{"router_noise": 0.05, "vocab_size": 14511, "optimizer": "soap_variant", "learning_rate": 0.0167, "batch_tokens": 131072, "dataset": "wikipedia_en"}
Below are experts of layer 4 (counted from 0) of a mixture-of-experts language model. Rows are named router (the router's row for the expert) and show model dimensions 0-223. Each number is 500 + 40 x the weight over its row's rms, rounded and kept within 0 to 999. Numbers have three digits each.
Before each expert's rows: a language model's description of what the expert responds to; "comes before" lists some tokens at least twice as common just after its tokens as in all text. This comes from a sample of Wikipedia text that the model never trained on. Tokens count by the router's weight.

# expert 42
Nouns naming organizations and administrative units after "the", such as Party, County, state, city, District, government, Council.
comes before: " of", ",", ".", " in", "'", " and"
router:495492520503562425507541591528479437497498504516498539515571471542522469482530500555447531514446554498494523457485460481514494468492443549552486485478474506508601468550564386501517565477406493433511520507532496459468432474493444529499494541499432535480475543465500512455474505510523437543486449474485511451479435459507536590548496511470467498525445502528473511447488498522472458541450525468485578562542486496454546551437576439502466439573444475525464526437456526536489468510504503518482444500533503468509412492532423482515449548427492486449487581456528553499490480512497453551469452441574430407470502521487487525557458530565474492557493518503541504506481471548476490537434

# expert 32
Prepositions following a verb or noun in running prose, especially on, of, with, at, by, via, along (stop on the line, broadcast reruns of).
comes before: " the", " a", " his", " their", " its", " December"
router:536491510593474548504551577578484452523449425500487476461559512567585435483478470504485556496518526483487547479550459489514445510516490510467480491564524443478548509573455461524514528509496524476498506461444474465451448432550542581513594528535484499520464511576554436466446511432498470508512503464550553546572519521482523509535567462501541463481505531507434518581544590543436515541444507490469526504547527512552517468432508507502466473538443532471514489446467555529501501564445456522524506528501582522510496500472478495493457478454430537481474514506488457434548567457484545500542537501513448464561516491504399576511474527435484429519513551489458547507523506457467544499554

# expert 2
Digits inside numbers in tables and numbered lists, often the final digit, such as ranks, scores, vote counts, years (4'9', 201'2').
comes before: " |", ".", "–", ":", "th", ";"
router:532540505393454457522480435546488532540434487457557524541505470547479468424414465517457486445555497532528456500483492499491513532492464478529483494486535490511520463539475511440503514521487535567508446509532496489453437570448581518523495520440445408422471468501484530463453540467530535482494430476556539428497454494515528480552415528536477508503450549505469437495531466490484528520533514541516447482477491427500519498395480529508467423491564553509484516392506481493455477546476545552462549558485522491445478496479466470494508531444513484483449434476456486466514494532550518483554448518537490511564464511437435581504574613504560490499531521497519479506533472423471488438557

# expert 25
Prepositions after verbs or starting sentences, giving place or time, mainly in, plus on, from, at, during, throughout.
comes before: " the", " ", " a", " his", " this", " January"
router:535496445540499451520451467490504572533498447516543424441495487561534510517492484517538477504440470538477531521559535429474489441521444541415526502555559534497491460564493473477498533469550535500515442504417543554532560444519540543525561468474531498491473492535478421485449506372512534501452524515512571492487466441514524521520511480484498526489524531534498523485494544483437466474499493527510468536498508485487454474508524437442557419491497495472527517449457480549461510514539442495580493462513584565444414520499532465444522520488377528526522512443538493473532486437509463486489457464538509499493509429451340463511461559469486497541482477513415481440516547530500534498480

# expert 45
Sentence-final periods and the closing == or === markers of section headings, plus Markdown table divider rows.
comes before: "\n", " The", " In", " He", " It", " She"
router:471505497430457476532486450440538559520551439582586436516507536522505505540533502513487545524456498461460447400529499498477550513433548541519518510577550514519582499487505557556515524463498476479532522496519521505501417471527454507459558453485427587479522478508542423431524461525541438536449526520560426449501563538446542536500553517524536482534452516513439513514450532437508506517464582422417493484442476516437502546450576537455449536470510548563525545539504503483454556458554531501488519506512530586557482554531534510471493523521546538512463482489540462530553476481444457503454562527469474508521541479517515508492471553533558489513565533427501507529542475478495528485462

# expert 9
Nouns naming a person's role, office or relation, usually after "the", "a" or "his", e.g. member, president, father, mayor, captain.
comes before: " of", ",", " and", ".", " for", "'"
router:538519527387499522557552510510425507492524543530542517523527461480483449468561573511481487525529557471479526511559469532530573470474493478516466498519538515485552459502489414508519553498430463538494527460573490485450490513567538547510563582505480568506511516446445557437464479455514397511461585549496588469496459524498467480518479414473513449531499493435470489477516462511516508560507599471494502535517494501509518529472539514479459456416478543428558573489445564489482463552447440575477467502490497596482429547559466472585522500447563534498491585449484515501424539502489477473502504452490481472531515506484532504473519476535517500495440492495507529505480495541418503537486

# expert 33
Head nouns naming works, events and institutions, such as film, game, series, season, album, Festival, Museum, often after "video" or "the".
comes before: ",", ".", " of", " (", " in", " and"
router:552542478478527464484484479505440525501528526554465546551486532472508522480487490424449514505459527589464544446505521473503477533536485529551600457533536505503531499408533433504508495476481464483474512456563469495393430514548483549540518531508469464472492500468421530519511547484517393480480466519504572520530558504392503530557448528521426441508411533500476489511503531476509484550390567504515482516510496555475503484412486483528494443498502472483410473473479494440485494460535485461531494528501564489504460543518409470461535502406544572505500533480532483505456499443507471540469513530543547482457542561494496571493536553375537457511547513476463513506457514511544513543512

# expert 16
Last digit of a year or score after earlier digits, in dates, ranges and sports tables, e.g. 201'5', 2002–0'3', 85–'8'4; also century, ago.
comes before: " |", "–", ")", ",", ".", "),"
router:471504458454592517471519558540476518421485519449488524541458440489530425511527454465522517555532481510559520450534511482502519520440597508459522549492517500460519526464403595515443577489491525555570517539455543497499449491528497520524526497502492484504529471375431528505472546456574502479512487503542470472463488481493419524498546505537499457527438523541512476501461479484445502521479484543566456465424500466465548551470478482435548511539547520457515601468560500516439474551492434560482457490554563469499519481524535551449528469510561503495492536430541539512528500532519520528546477519553454493587510503501510491527565493411544530480479478504528471466573511410457454437505

# expert 48
Hyphens, en dashes, and slashes joining year ranges, scores, and compound words, such as 1995-96, 40-0, She-Hulk, Combat/Operations.
comes before: "1", "2", "s", "year", "3", "A"
router:477474531530515524420456501546460541630545494438431479468538529554487530499546506461490567468526439452440435498456507568487527515559539454523496525494490484471431458512504424434489497555481464483483504493536461546465475488527520557470490607453486450496519537467518529450580498433541521519539503487531501484494511572479470472472507484564479530535498516511507512520489505489510525475531516489565515508545456515515548464488502442437518478511434524557465500476519502461521485441539468528477451522497588567496515532544336552512504515476522553470456524513494522459549517503472470462463538557516489474493526519475356482519493434470482449544498554461587499509428552558493543466489

# expert 61
Single digits inside numbers in birth dates, coordinates, scores, times and table statistics, such as born 7 October, 16°04′.
comes before: " |", "–", ".", "0", "th", ","
router:488513490471488474497477464544553510524446428468459483478490506596552466401523445509544520464507489460536567460573435472475519512469481538511439537472555471499534476542533452469543471550475563536518437520456476500488462505454523475442492496503458443489477489474533544454508565468540510459515611548544514525557469459563528465536420520473474463493476491519412462547517517473452480548522502503536441433502510460465507470497530553467481435552531522510492562441444475526485455495543499452493545525417535494480514534442486512474485472511545487490457512477501569500395518495483511514529475441514512407510489458497433550525495618549458482542477527553495610500531530446496522416552